Experts of a small language model.
Training: a variant of Muon for the experts, 4557 steps.
Below are experts of layer 8 (counted from 0) of a mixture-of-experts language model. Rows are named router (the router's row for the expert), gate (a neuron's input weights, with its number), up (a neuron's input weights, with its number), down (a neuron's output weights, with its number) and show model dimensions 40-79. Each number is 200 + 30 x the weight over its row's rms, rounded and kept within 0 to 999.
Before each expert's rows: "gets" lists some tokens that make up at least twice as much of what it gets as of all text; "mostly gets" lists some tokens that are sent to it at least half of the time. This comes from a sample of Wikipedia text that the model never trained on. Tokens count by the router's weight.

# expert 24
gets: " |", ",", ";", ":", " for", "0"
mostly gets: " won", " scored", " win", " winning", " played", " earned"
router,210,268,249,179,234,257,158,191,206,236,200,191,204,207,221,219,271,197,182,190,234,244,181,219,192,213,225,151,160,209,173,227,186,170,206,204,227,219,191,148
gate0,182,180,158,165,182,184,150,217,197,172,221,172,241,223,182,170,174,170,231,198,178,214,165,212,141,178,190,195,250,195,212,167,178,243,156,212,167,160,194,203
up0,184,169,192,234,302,210,209,230,225,164,216,209,183,187,173,218,217,256,193,185,202,219,198,226,192,184,151,215,210,170,209,197,194,144,206,215,240,190,211,202
down0,172,222,176,226,201,161,208,198,197,213,237,242,190,207,194,171,205,185,191,176,210,197,215,170,178,224,210,216,157,193,202,230,168,162,190,243,212,233,173,164
gate1,214,170,243,189,157,175,173,218,225,185,212,260,229,190,227,162,183,216,157,209,194,178,238,233,167,186,179,229,208,174,191,220,163,183,209,208,260,190,181,204
up1,198,201,217,204,154,179,229,221,148,183,215,221,189,151,219,211,209,221,247,200,214,209,216,162,183,246,145,201,210,203,251,222,237,242,202,203,202,194,220,211
down1,263,185,209,230,234,224,203,157,145,240,197,183,224,184,190,192,201,253,214,137,193,204,207,212,165,208,235,170,238,211,159,216,208,200,226,174,175,180,211,199
gate2,223,207,232,197,179,171,190,214,216,216,166,200,221,227,205,159,215,201,232,227,125,225,225,218,182,224,203,127,156,173,225,194,198,265,208,182,244,180,164,223
up2,231,151,215,153,227,164,170,209,196,201,222,188,230,246,237,150,172,207,170,217,184,221,172,140,158,197,188,211,222,196,133,132,259,167,163,260,159,214,167,183
down2,210,161,179,194,203,180,207,241,178,215,155,220,172,178,246,210,169,195,164,158,211,180,245,182,210,176,236,185,209,204,245,201,194,199,229,142,225,217,239,196
gate3,189,178,269,194,264,219,213,196,201,238,200,175,204,226,191,207,192,234,210,238,203,231,208,208,171,204,219,143,214,253,242,182,203,194,171,202,179,211,159,191
up3,177,156,150,192,179,127,179,270,215,144,191,262,218,206,199,197,158,200,220,227,191,222,227,242,220,176,211,200,221,195,189,173,164,189,183,168,247,179,205,193
down3,170,190,216,232,198,198,176,173,238,215,193,197,201,176,152,163,209,204,213,195,212,222,191,180,216,117,258,238,197,178,169,168,211,207,205,201,207,232,176,164
gate4,157,183,195,204,232,194,226,185,203,199,235,235,177,225,180,245,184,159,189,201,205,155,178,196,186,185,195,211,219,219,224,176,201,156,212,212,165,160,229,178
up4,169,217,233,213,188,195,206,202,174,231,258,200,240,208,241,222,277,217,223,214,183,241,172,184,208,240,232,238,172,215,194,250,283,236,241,135,232,229,222,143
down4,228,205,193,198,186,227,202,210,186,215,178,175,215,186,217,128,205,191,211,252,219,204,198,150,209,153,171,230,203,134,175,205,120,236,246,238,187,187,162,232
gate5,204,252,174,195,219,153,192,213,205,215,190,220,225,161,167,182,205,171,197,261,211,164,250,187,206,197,209,208,234,198,140,280,219,205,186,190,164,246,163,169
up5,202,256,188,205,218,154,182,178,213,222,191,204,223,180,191,197,196,170,194,259,233,178,241,169,211,208,214,194,232,207,145,283,200,213,199,175,152,245,161,171
down5,201,191,251,168,209,177,235,196,159,209,203,221,187,235,196,179,175,150,204,192,228,202,214,214,185,143,184,199,173,166,217,283,152,202,177,193,209,183,140,194
gate6,211,209,177,169,196,226,169,215,200,226,238,180,209,235,249,232,181,242,223,282,212,204,249,224,180,252,206,227,157,160,158,211,218,180,197,177,201,224,200,192
up6,269,193,169,188,188,165,190,148,170,178,206,253,223,249,200,186,207,209,196,195,169,166,220,214,135,177,235,221,203,212,210,243,214,213,212,221,187,185,245,182
down6,167,207,180,217,231,211,166,218,164,244,225,202,202,240,183,236,250,189,206,155,207,202,228,202,194,197,231,211,210,174,216,215,182,195,228,132,231,197,216,172
gate7,229,193,190,194,219,209,213,159,202,249,193,149,221,269,219,223,184,263,209,215,191,178,194,196,268,213,192,245,151,202,195,184,190,196,198,236,174,228,189,184
up7,205,215,206,222,263,254,146,234,178,236,147,248,193,178,192,224,152,179,190,160,206,244,161,195,165,200,194,211,178,134,187,210,166,238,224,225,242,201,248,195
down7,196,185,161,188,190,172,187,235,169,167,237,200,178,231,206,196,181,186,219,252,200,234,196,213,246,229,179,139,179,194,185,208,201,247,199,178,194,201,197,195
gate8,205,185,227,181,144,180,174,198,172,244,237,243,213,196,223,162,229,217,215,136,209,179,213,203,238,167,227,259,221,209,200,186,214,223,212,162,230,209,172,170
up8,209,159,251,244,158,169,201,188,236,199,160,182,204,187,222,205,211,193,162,242,168,251,184,209,176,222,181,163,178,233,188,248,205,141,185,214,230,165,206,168
down8,157,197,196,133,165,195,213,176,198,194,194,193,224,178,212,188,224,206,232,245,256,205,234,216,204,230,256,184,178,230,215,191,159,215,167,192,144,175,186,191
gate9,198,238,219,179,241,258,183,167,188,217,183,160,246,212,179,244,271,209,134,180,206,205,200,223,183,145,252,152,149,246,211,186,191,214,215,206,175,198,174,163
up9,209,163,225,204,212,215,194,189,207,204,165,230,161,221,157,178,257,153,231,182,265,175,221,203,176,164,207,212,181,229,229,198,214,157,213,165,220,203,204,168
down9,173,229,216,159,164,110,224,210,218,162,172,206,222,171,219,165,162,201,205,206,159,200,204,197,259,187,208,190,206,190,174,209,183,211,173,194,238,254,253,152
gate10,192,213,221,156,235,166,181,226,223,247,162,157,227,183,221,250,162,201,246,173,221,206,154,174,176,222,204,237,163,181,240,162,222,149,213,232,210,208,185,207
up10,199,161,156,235,170,172,213,156,181,178,201,219,198,167,165,200,214,194,160,189,244,211,213,160,169,234,240,207,249,216,224,174,208,194,175,177,163,186,230,178
down10,206,213,219,183,234,185,258,175,242,181,215,206,176,175,195,230,212,235,165,168,176,190,189,193,266,244,181,196,166,212,150,154,238,255,173,125,165,239,236,208
gate11,202,204,169,180,206,179,209,183,206,137,198,205,158,194,189,233,239,142,195,247,164,212,183,210,233,198,227,193,194,182,227,204,178,188,215,201,200,145,229,186
up11,156,235,153,212,174,134,228,190,245,137,224,201,156,206,165,174,241,177,171,244,167,193,180,177,189,195,247,210,239,243,195,214,233,189,210,203,184,179,222,229
down11,254,223,145,181,201,170,197,248,156,230,240,189,252,227,222,159,229,187,174,184,183,226,247,243,222,137,231,226,248,167,168,191,225,222,162,228,212,230,155,213
gate12,206,168,165,154,218,228,192,232,208,178,209,145,163,223,173,204,252,173,198,242,215,216,191,224,197,194,196,291,169,167,175,234,184,184,250,176,200,212,194,252
up12,205,153,194,181,196,182,162,217,210,223,164,249,242,182,143,213,222,205,190,225,176,122,218,225,215,189,240,228,246,185,176,195,226,208,166,125,244,170,257,159
down12,183,234,171,244,148,201,171,213,220,182,260,148,187,280,173,218,172,199,165,166,153,156,220,227,229,217,193,203,188,252,241,246,199,207,192,227,189,210,248,255
gate13,174,215,216,193,206,210,224,208,207,232,188,175,202,180,212,198,268,213,181,170,233,232,206,222,218,184,166,268,187,201,184,176,206,191,186,188,232,235,200,220
up13,239,190,227,226,206,151,228,208,148,218,117,169,197,247,205,212,136,238,236,173,261,142,216,238,224,209,195,185,183,206,199,251,153,207,209,166,163,188,240,195
down13,184,179,221,152,280,212,231,182,228,206,132,154,223,165,181,169,153,178,262,220,167,262,175,163,187,216,226,241,232,185,209,230,205,181,213,141,194,208,178,256
gate14,219,210,166,197,238,231,152,184,248,217,171,188,252,175,245,152,207,181,199,199,219,188,227,207,218,201,139,260,157,195,237,206,132,188,175,155,242,201,170,116
up14,186,175,205,200,208,195,205,166,161,185,167,223,147,209,135,235,229,220,202,255,223,162,194,147,180,205,201,185,234,225,169,202,235,224,223,165,188,183,133,206
down14,192,155,195,188,204,170,137,214,189,196,222,174,194,176,232,273,225,242,169,150,155,186,155,169,207,217,225,156,219,210,143,257,169,230,194,220,150,187,182,209
gate15,171,223,239,172,184,204,128,186,203,152,171,222,246,152,178,172,134,241,156,185,175,251,200,208,145,178,148,170,206,247,229,222,207,221,226,191,221,236,202,169
up15,201,202,226,186,198,173,210,279,147,176,194,228,197,185,172,201,173,177,236,224,181,201,189,202,187,214,231,173,173,163,221,200,148,167,230,239,249,131,189,238
down15,231,204,185,138,223,211,237,168,202,202,184,166,197,219,136,191,226,196,130,168,186,211,199,204,229,189,164,191,237,203,193,184,233,205,151,219,186,239,149,159
gate16,215,207,183,243,259,153,186,269,229,144,162,161,204,185,189,175,174,184,202,188,178,187,226,165,216,175,256,258,286,180,221,188,190,170,211,166,223,214,197,185
up16,221,227,231,227,239,217,182,220,213,160,191,186,208,222,184,189,170,207,163,197,211,237,219,172,193,223,223,163,230,192,180,159,209,173,220,164,178,211,225,190
down16,239,165,157,212,243,180,163,188,188,226,206,169,160,183,169,160,230,153,197,151,140,216,185,204,195,195,205,200,143,195,170,174,192,203,223,204,184,147,211,204
gate17,233,176,193,157,229,243,168,211,204,227,191,256,187,158,205,131,233,175,197,157,199,185,162,259,179,180,234,231,214,188,229,173,254,252,187,201,196,140,196,210
up17,167,214,247,194,221,149,185,182,211,152,251,154,167,181,179,234,174,236,242,241,203,247,235,138,257,193,202,161,191,227,157,195,123,191,231,226,212,247,221,223
down17,214,172,225,232,177,217,213,244,192,255,195,230,173,239,189,190,221,196,194,186,217,242,202,198,203,229,245,181,170,258,208,161,181,161,183,149,199,171,163,260
gate18,217,198,201,157,180,191,177,211,236,161,197,171,192,190,197,224,168,182,239,231,191,212,164,169,207,201,215,170,197,158,231,237,213,196,178,221,245,205,226,180
up18,175,217,132,200,217,195,220,181,212,166,223,250,245,216,232,213,197,219,219,197,211,178,160,174,186,187,222,206,227,208,227,231,154,203,227,234,256,198,175,176
down18,283,165,204,179,158,180,208,220,155,147,180,201,213,226,190,182,150,211,151,200,161,201,175,238,186,185,204,160,213,150,149,216,203,193,236,189,160,212,248,213
gate19,255,197,187,209,191,219,214,196,184,214,152,192,182,209,172,265,213,185,180,218,200,207,187,229,148,241,190,230,239,253,193,177,200,203,184,207,194,241,184,204
up19,175,203,246,216,210,143,237,211,227,164,134,236,217,228,224,251,240,178,196,214,153,190,176,259,216,213,228,156,178,218,225,226,250,161,215,196,165,234,240,191
down19,201,184,216,213,173,228,254,197,240,196,202,191,207,226,243,210,205,182,228,171,195,215,157,200,181,179,253,183,230,254,150,247,174,243,177,226,164,207,228,242
gate20,157,232,218,207,189,195,211,151,222,215,183,162,195,251,203,177,239,211,236,159,211,223,175,181,181,164,202,200,218,210,240,190,185,215,198,231,218,246,218,226
up20,167,234,169,240,213,175,186,196,250,227,171,218,172,236,161,204,246,209,174,147,225,165,164,239,204,187,244,198,247,197,233,181,224,213,212,172,200,233,197,182
down20,190,172,139,238,214,174,180,174,207,155,169,205,173,224,160,151,171,155,218,192,191,185,272,223,169,180,181,201,185,232,185,258,165,242,172,228,234,204,232,217
gate21,173,248,224,231,203,211,217,236,179,220,157,200,156,207,250,158,198,204,246,195,244,217,212,179,191,209,200,210,259,224,166,183,215,188,204,233,173,202,231,172
up21,243,168,166,163,184,221,246,182,244,192,263,204,199,211,139,231,233,220,144,141,199,236,193,206,173,198,212,230,177,185,191,180,236,211,193,128,223,198,201,211
down21,232,199,187,180,223,193,156,228,230,243,228,218,256,228,199,188,203,241,189,202,209,201,200,215,245,192,229,172,177,211,214,182,230,193,86,223,173,173,170,230
gate22,232,128,196,184,180,189,223,187,243,187,170,216,254,160,190,265,223,219,206,149,273,252,183,151,152,170,243,188,210,206,215,202,154,148,186,247,214,163,198,196
up22,160,227,196,141,158,196,189,190,289,168,242,273,227,188,236,216,204,179,135,208,187,206,191,194,212,251,149,163,192,252,207,191,189,199,217,252,236,225,184,191
down22,238,182,206,150,252,195,264,191,241,223,262,187,234,135,192,220,193,185,153,202,257,237,192,211,215,217,202,158,232,171,163,203,173,233,145,187,243,156,209,192
gate23,121,179,195,136,218,219,190,136,227,223,154,124,235,156,220,242,184,158,134,213,201,200,242,216,215,190,203,199,178,188,196,205,142,222,190,200,161,174,231,236
up23,121,165,203,179,176,211,211,147,230,208,159,107,227,166,235,259,188,146,151,214,213,179,186,206,231,208,173,190,173,178,198,164,164,222,202,216,179,192,232,234
down23,207,160,206,219,229,177,226,180,180,217,246,208,200,235,186,249,198,221,206,204,232,233,169,201,211,209,239,152,212,222,269,152,256,248,213,186,237,199,221,210
gate24,211,160,210,167,203,219,158,141,225,207,153,194,223,137,141,229,164,217,184,190,255,237,213,185,201,236,224,231,194,204,152,193,256,193,228,203,257,218,216,165
up24,237,193,163,180,234,221,212,166,212,200,197,141,205,173,222,207,221,245,185,223,228,197,243,171,232,155,159,194,215,174,220,151,214,206,194,187,263,210,236,150
down24,201,175,199,208,236,179,190,151,208,181,183,172,227,191,241,144,228,234,267,203,192,200,190,177,185,230,252,205,179,202,203,199,154,185,153,219,222,158,197,241
gate25,214,191,230,212,228,178,237,175,223,191,159,173,194,208,231,220,248,261,180,242,268,228,149,208,197,197,241,221,172,223,252,175,211,189,227,208,178,198,132,184
up25,209,188,225,165,225,174,251,137,198,213,199,205,192,224,165,247,127,203,212,257,223,189,214,120,230,214,216,208,246,208,203,175,164,216,203,200,168,201,183,117
down25,184,227,193,243,205,210,215,225,198,160,170,240,193,192,242,221,229,212,175,241,184,200,195,162,192,254,171,185,209,199,213,229,219,231,250,189,178,205,169,223
gate26,208,229,227,169,217,220,192,218,256,227,163,257,238,208,191,154,214,209,166,245,245,241,205,196,195,196,223,126,197,195,208,206,181,202,215,258,229,214,187,169
up26,202,189,143,211,213,230,255,195,152,155,205,183,199,162,252,193,189,173,213,152,189,183,228,217,303,210,165,264,242,188,271,185,227,201,208,254,195,230,175,167
down26,182,265,196,196,181,219,202,234,181,187,211,207,187,203,263,242,258,231,215,161,224,168,184,182,197,184,223,195,180,246,236,194,188,267,208,175,129,192,209,179
gate27,192,196,194,176,180,216,233,211,161,179,194,172,194,216,166,184,187,197,186,213,209,180,224,180,239,173,207,200,203,194,181,199,205,227,133,210,196,268,227,171
up27,186,220,269,180,175,193,203,213,215,176,221,221,199,196,139,173,237,192,176,185,238,190,227,215,177,165,204,260,205,214,190,202,219,186,224,283,229,195,240,215
down27,231,243,190,235,224,120,226,234,256,142,179,179,198,202,202,199,211,200,241,169,184,201,233,176,204,171,184,202,206,234,166,300,233,202,189,195,233,202,180,219
gate28,233,259,214,166,215,243,199,186,254,202,209,201,199,196,238,207,224,171,164,183,250,177,231,192,210,220,212,217,145,206,210,217,206,223,192,197,201,238,254,223
up28,147,193,221,208,147,228,218,195,190,186,207,175,208,212,194,209,219,190,275,250,197,184,169,192,187,241,179,121,207,193,178,163,221,190,190,150,167,218,211,180
down28,202,203,191,180,191,172,243,223,189,228,165,218,171,181,198,197,226,237,210,211,246,176,177,161,183,222,193,199,139,166,224,171,175,211,169,232,194,203,196,215
gate29,172,166,189,208,254,233,175,203,220,198,228,175,217,177,233,171,183,170,234,257,228,224,172,178,220,189,212,194,251,191,152,208,187,216,175,187,238,271,215,187
up29,162,192,202,189,266,208,185,203,237,175,217,236,222,220,208,206,137,186,220,215,180,169,228,198,240,219,200,149,245,200,132,202,181,221,159,196,202,260,229,172
down29,243,198,190,169,172,198,207,215,163,184,162,194,227,215,181,206,173,181,263,202,205,160,199,166,205,212,176,233,207,149,155,231,201,226,178,210,190,211,244,223
gate30,169,255,205,157,264,212,202,200,180,208,253,240,209,174,220,241,198,149,224,127,250,232,218,262,160,174,171,192,250,231,195,181,198,249,217,159,141,167,225,163
up30,209,185,182,230,133,152,203,197,204,189,162,189,226,197,173,176,204,232,186,241,155,174,222,139,207,188,240,214,173,220,192,221,190,220,186,195,228,216,155,223
down30,177,194,138,180,236,204,168,250,172,162,255,260,189,201,222,135,198,223,217,240,177,202,205,202,170,176,207,188,234,206,208,193,220,189,218,163,215,227,181,150
gate31,187,189,208,178,206,196,101,248,186,213,229,213,211,219,167,235,200,172,196,204,245,190,194,208,175,201,175,222,152,192,216,148,190,180,191,220,194,210,164,233
up31,218,198,204,207,219,170,280,182,217,154,173,210,169,212,227,162,188,230,198,178,195,234,219,212,209,193,242,192,240,202,177,198,194,220,216,199,199,190,217,179
down31,208,303,172,238,171,136,139,164,190,205,228,181,195,184,193,204,204,215,169,176,177,162,174,243,204,192,206,214,156,130,147,182,192,214,130,210,209,231,175,210
gate32,203,228,214,240,184,226,243,208,223,189,209,183,256,194,131,241,213,202,215,207,213,218,136,157,270,160,183,174,182,197,205,212,191,222,203,221,138,156,282,203
up32,117,230,207,200,190,166,152,173,174,218,208,187,198,201,199,184,253,259,223,181,234,147,174,234,184,187,154,221,185,204,193,170,215,219,165,188,197,175,142,229
down32,184,231,119,204,212,214,244,200,227,183,246,267,231,191,239,216,203,160,280,199,209,195,201,184,236,102,150,176,162,175,205,225,175,216,217,235,212,255,199,180
gate33,190,144,239,206,186,142,149,241,217,200,227,167,240,246,237,155,255,224,192,239,178,207,207,213,154,203,185,226,192,253,227,169,217,203,164,188,164,184,241,222
up33,207,174,239,186,151,149,224,220,248,212,242,185,169,226,222,156,149,229,195,210,229,159,200,245,177,169,180,174,176,224,216,214,181,142,146,209,171,176,219,163
down33,205,184,168,225,265,195,174,175,156,169,154,234,230,207,191,184,205,161,177,218,249,194,162,193,182,176,182,164,182,167,180,186,182,225,183,189,198,206,202,165
gate34,232,196,224,168,218,204,143,155,193,237,228,179,186,217,221,201,217,222,196,229,149,227,165,145,206,211,162,203,223,214,163,261,222,240,187,216,180,248,207,233
up34,186,195,168,242,182,209,215,202,245,172,221,252,214,169,183,173,191,160,201,206,271,177,215,239,217,192,229,163,186,198,223,157,163,168,220,199,270,172,209,176
down34,203,196,181,215,243,158,207,220,180,169,229,174,190,165,234,185,195,201,243,174,145,176,261,250,236,221,183,179,218,188,165,132,188,215,171,234,180,155,221,136
gate35,204,221,198,258,191,217,231,204,160,170,164,139,238,238,189,191,196,215,179,224,190,207,176,207,218,226,189,173,175,194,193,212,222,191,185,201,236,202,156,178
up35,200,205,233,246,216,238,212,217,172,198,173,197,204,181,187,173,206,184,184,178,207,195,194,179,179,208,210,186,221,212,192,242,177,171,178,186,188,219,201,245
down35,166,180,173,182,188,185,216,229,166,199,228,205,210,221,224,147,222,165,200,187,256,242,211,225,219,177,132,242,203,266,187,221,215,211,173,209,222,184,257,176
gate36,256,211,214,188,230,201,243,249,216,175,219,161,210,194,184,195,171,221,179,181,245,213,223,223,147,201,237,168,175,179,195,211,143,156,223,183,198,206,152,173
up36,208,265,177,228,214,227,184,189,212,228,253,183,192,154,242,204,184,201,211,205,219,175,143,238,222,212,219,190,211,179,256,163,209,198,203,163,268,209,179,258
down36,172,224,197,201,205,150,213,265,221,198,185,179,257,183,228,204,147,184,215,235,174,235,212,207,226,224,240,195,249,198,226,263,213,237,182,194,227,202,218,216
gate37,201,254,209,188,196,178,222,205,245,181,161,176,195,224,219,235,251,192,170,191,194,214,235,212,163,117,128,196,186,199,146,165,197,168,202,220,209,217,142,144
up37,180,249,198,234,207,207,189,182,230,209,185,203,226,224,202,248,213,141,158,160,137,228,219,215,214,143,117,174,193,195,147,205,213,174,185,216,219,261,128,164
down37,212,151,193,198,186,241,172,263,199,200,206,251,190,172,207,201,206,180,207,153,234,194,208,156,204,281,212,219,174,205,181,178,185,257,159,205,195,235,197,248
gate38,198,196,239,245,192,250,230,211,228,192,193,191,189,149,169,230,240,174,179,148,226,201,215,226,175,235,187,235,158,177,226,147,168,199,176,229,216,221,200,267
up38,148,226,216,180,184,222,145,199,175,267,235,189,206,201,247,234,221,197,205,190,226,188,177,158,201,223,216,141,246,159,233,183,173,200,163,227,211,154,209,151
down38,210,228,184,193,208,215,176,191,176,226,224,221,209,251,254,175,222,188,166,236,166,233,137,178,195,267,233,188,194,195,188,184,248,202,239,187,249,175,216,198
gate39,148,203,218,188,217,154,165,213,228,256,203,237,203,213,196,244,250,173,163,186,174,193,211,199,182,150,213,165,214,271,213,235,212,183,187,194,269,246,208,198
up39,299,230,168,187,219,209,263,209,158,220,237,197,228,241,180,177,157,204,218,212,211,224,200,230,173,205,235,199,241,151,237,172,169,253,198,242,192,158,189,173
down39,200,207,178,157,214,179,227,206,177,236,186,181,102,203,273,234,229,191,250,164,218,178,216,194,182,246,222,215,239,170,166,273,209,226,166,189,210,192,115,172
gate40,229,168,210,227,239,246,142,197,221,241,239,156,178,184,208,205,246,196,235,211,242,196,235,189,161,212,233,253,249,213,169,189,194,217,216,207,198,234,192,200
up40,197,200,257,202,219,234,222,250,242,193,229,203,164,253,193,166,175,209,247,232,230,167,193,136,196,250,166,159,194,169,181,219,264,179,205,233,201,205,214,211
down40,260,247,204,216,203,241,211,149,218,190,233,190,155,205,211,178,249,186,228,205,207,189,187,192,172,194,180,147,230,208,214,224,218,201,191,180,234,152,192,232
gate41,191,213,191,226,213,250,167,224,209,169,154,205,240,191,150,210,243,217,221,227,232,197,223,219,195,164,139,231,215,235,231,189,199,233,214,227,222,176,241,152
up41,165,195,174,137,240,210,192,151,168,169,190,199,151,202,205,183,185,238,181,189,189,193,134,228,160,217,227,208,154,259,189,194,211,198,153,236,175,210,170,241
down41,225,187,225,194,149,189,158,195,178,185,234,176,224,214,217,206,164,145,220,267,124,205,187,227,229,187,173,216,215,206,186,177,190,139,235,176,184,225,161,195
gate42,230,198,159,157,198,212,192,187,205,236,209,170,210,201,200,217,213,168,223,161,232,187,223,158,173,229,198,210,129,243,184,188,212,189,192,156,244,184,201,200
up42,241,217,164,168,170,215,176,156,152,224,224,174,205,245,204,191,241,198,227,182,198,170,228,181,178,206,195,213,123,217,148,195,200,196,204,198,215,172,169,211
down42,197,180,183,209,194,211,212,186,208,191,244,208,154,208,224,215,210,199,198,203,271,199,208,164,173,192,200,260,170,204,208,229,199,182,229,235,227,213,199,219
gate43,205,156,188,251,196,266,208,194,156,275,238,241,202,238,196,232,190,248,209,213,208,255,195,226,182,189,168,245,197,235,187,225,198,189,209,211,208,177,234,232
up43,234,217,183,171,248,177,167,209,246,119,193,207,185,198,225,178,154,149,192,246,161,200,172,160,211,214,188,139,244,158,202,233,184,231,218,212,216,195,178,192
down43,145,200,206,162,279,198,178,186,205,210,169,151,231,201,185,249,197,203,198,201,216,217,218,159,176,155,206,272,149,209,204,223,144,195,263,140,181,194,183,150
gate44,184,145,209,158,219,206,132,202,210,232,162,219,227,170,218,167,242,184,211,185,230,186,191,184,197,163,229,236,226,217,210,243,164,230,201,220,163,190,222,196
up44,198,231,154,248,186,192,198,194,221,206,188,170,207,230,221,239,232,191,172,239,195,189,245,232,203,172,233,232,204,200,177,234,232,159,192,178,207,187,222,236
down44,259,140,163,175,216,216,185,191,191,185,204,242,242,194,191,207,186,199,187,192,182,174,155,172,199,206,232,187,171,195,224,192,145,176,197,178,134,212,184,214
gate45,233,206,193,164,205,209,159,196,202,209,182,194,217,205,221,196,181,259,184,217,186,187,206,181,181,182,231,153,203,285,140,189,193,253,194,167,180,180,206,235
up45,214,236,232,145,182,192,143,194,211,195,201,210,224,225,183,188,179,216,221,202,215,204,211,148,205,224,187,130,217,295,130,166,216,232,193,189,176,176,190,180
down45,178,198,179,241,169,242,227,197,179,255,225,186,174,158,224,192,212,140,193,252,228,215,249,212,185,181,199,186,152,211,241,201,158,183,172,137,189,161,211,194
gate46,234,162,205,226,209,161,221,180,221,201,198,175,165,151,184,250,245,195,159,215,243,198,151,245,187,233,167,211,200,205,168,185,240,176,176,175,173,166,249,213
up46,208,217,219,196,184,143,231,210,195,205,207,219,209,142,229,234,219,185,185,175,248,214,220,242,241,193,173,267,156,201,172,196,197,217,168,226,164,213,183,164
down46,160,231,230,292,259,207,201,192,171,225,158,205,207,165,173,255,136,198,207,228,191,210,194,148,190,204,206,195,181,172,181,222,191,219,177,275,229,180,185,176
gate47,172,201,164,281,205,213,264,188,202,215,208,203,219,274,184,167,204,204,176,270,193,247,214,217,209,188,210,186,199,237,193,184,161,237,153,167,247,213,247,183
up47,180,211,219,198,155,145,128,197,195,182,238,258,177,184,193,199,160,188,226,147,203,182,198,197,179,159,193,188,159,183,212,217,222,237,224,263,200,192,257,175
down47,236,153,223,192,182,172,198,215,161,242,237,182,214,179,203,169,189,205,206,221,212,185,187,176,196,232,244,230,251,198,198,190,162,214,233,201,199,210,224,163
gate48,179,225,188,144,206,204,153,256,235,196,115,244,206,212,243,189,193,247,184,207,176,254,152,182,200,193,210,181,179,214,208,219,179,269,233,199,229,239,215,193
up48,160,221,201,208,184,141,211,196,202,209,225,250,257,187,179,135,163,185,184,184,218,237,201,201,247,184,227,209,188,151,176,217,176,224,194,207,273,204,196,222
down48,252,249,219,244,197,229,207,184,212,150,195,187,182,166,187,223,165,228,193,233,204,193,191,208,202,178,177,230,191,165,205,205,172,177,143,224,190,194,200,179
gate49,165,186,210,173,182,165,209,261,203,180,218,160,233,199,222,191,245,184,259,223,223,254,208,188,138,195,206,176,178,196,136,214,214,254,168,168,198,172,198,216
up49,190,216,215,183,190,195,244,253,204,197,225,146,228,208,222,199,225,213,260,232,238,265,211,147,140,189,210,192,170,185,133,203,195,219,163,159,205,182,197,227
down49,246,217,197,203,218,193,190,233,191,196,219,157,150,162,204,236,198,188,220,174,211,189,252,232,187,196,207,199,186,176,255,255,178,151,210,239,192,181,181,165
gate50,214,202,212,214,215,215,216,161,198,198,163,179,248,213,210,210,228,208,235,160,230,242,155,165,183,179,214,170,213,207,224,152,173,192,310,162,159,179,204,154
up50,212,201,216,210,213,220,216,161,197,204,172,170,246,214,208,207,228,207,232,151,243,236,150,169,191,196,208,176,221,200,229,146,179,194,310,155,164,174,202,154
down50,209,127,194,210,201,133,199,217,150,173,228,230,192,239,242,239,245,188,212,194,167,186,239,172,222,243,222,181,255,204,215,188,225,149,195,238,163,206,270,208
gate51,185,183,200,174,222,185,186,227,165,265,167,213,196,166,199,221,205,225,182,196,228,188,201,231,227,188,226,228,107,209,199,220,175,206,152,206,203,220,161,158
up51,183,198,225,245,182,227,207,201,248,215,224,192,196,208,190,240,221,194,214,207,129,192,223,159,174,205,136,176,200,130,160,227,255,167,225,202,182,231,214,197
down51,191,175,137,207,194,166,227,218,211,211,137,207,210,205,180,266,201,201,212,216,214,154,234,190,225,225,228,217,199,163,210,189,177,225,251,200,217,204,255,186
gate52,201,209,228,236,185,136,179,220,293,179,191,210,210,150,189,219,184,216,188,189,178,226,202,198,163,153,161,174,227,162,223,174,251,221,235,247,215,146,147,189
up52,168,186,237,155,205,224,235,196,228,179,170,189,195,228,208,239,182,187,214,231,158,217,196,222,233,156,228,171,205,206,249,215,158,153,252,193,214,200,199,196
down52,198,136,202,203,214,177,248,176,150,231,211,173,166,189,155,202,189,214,241,261,145,228,152,162,99,181,158,210,175,192,165,237,222,151,152,248,200,213,233,238
gate53,183,206,210,202,254,177,140,145,189,232,237,187,186,219,158,212,251,240,234,188,209,236,220,219,198,178,184,155,162,221,165,225,163,224,205,157,164,147,218,182
up53,155,216,170,153,208,206,248,156,197,184,174,240,156,222,187,236,208,185,207,212,197,176,234,181,218,221,151,173,208,240,246,241,231,186,172,156,255,151,205,231
down53,195,216,169,200,225,175,195,195,207,199,214,156,242,165,249,205,224,227,210,218,187,197,200,195,206,224,258,187,181,180,178,162,268,205,211,209,164,153,168,259
gate54,199,192,237,177,179,210,197,173,247,183,239,224,162,213,136,211,216,221,222,204,154,226,194,206,206,259,163,239,229,218,179,203,171,242,200,225,142,181,182,206
up54,220,222,243,188,152,210,152,184,172,193,225,241,238,221,175,170,253,234,203,216,184,233,230,212,231,249,159,220,214,240,201,248,186,207,186,195,195,210,159,197
down54,214,164,200,201,222,180,239,232,172,195,244,187,171,214,204,228,192,207,189,166,201,130,178,214,211,191,198,220,200,148,205,241,193,218,235,218,223,219,218,222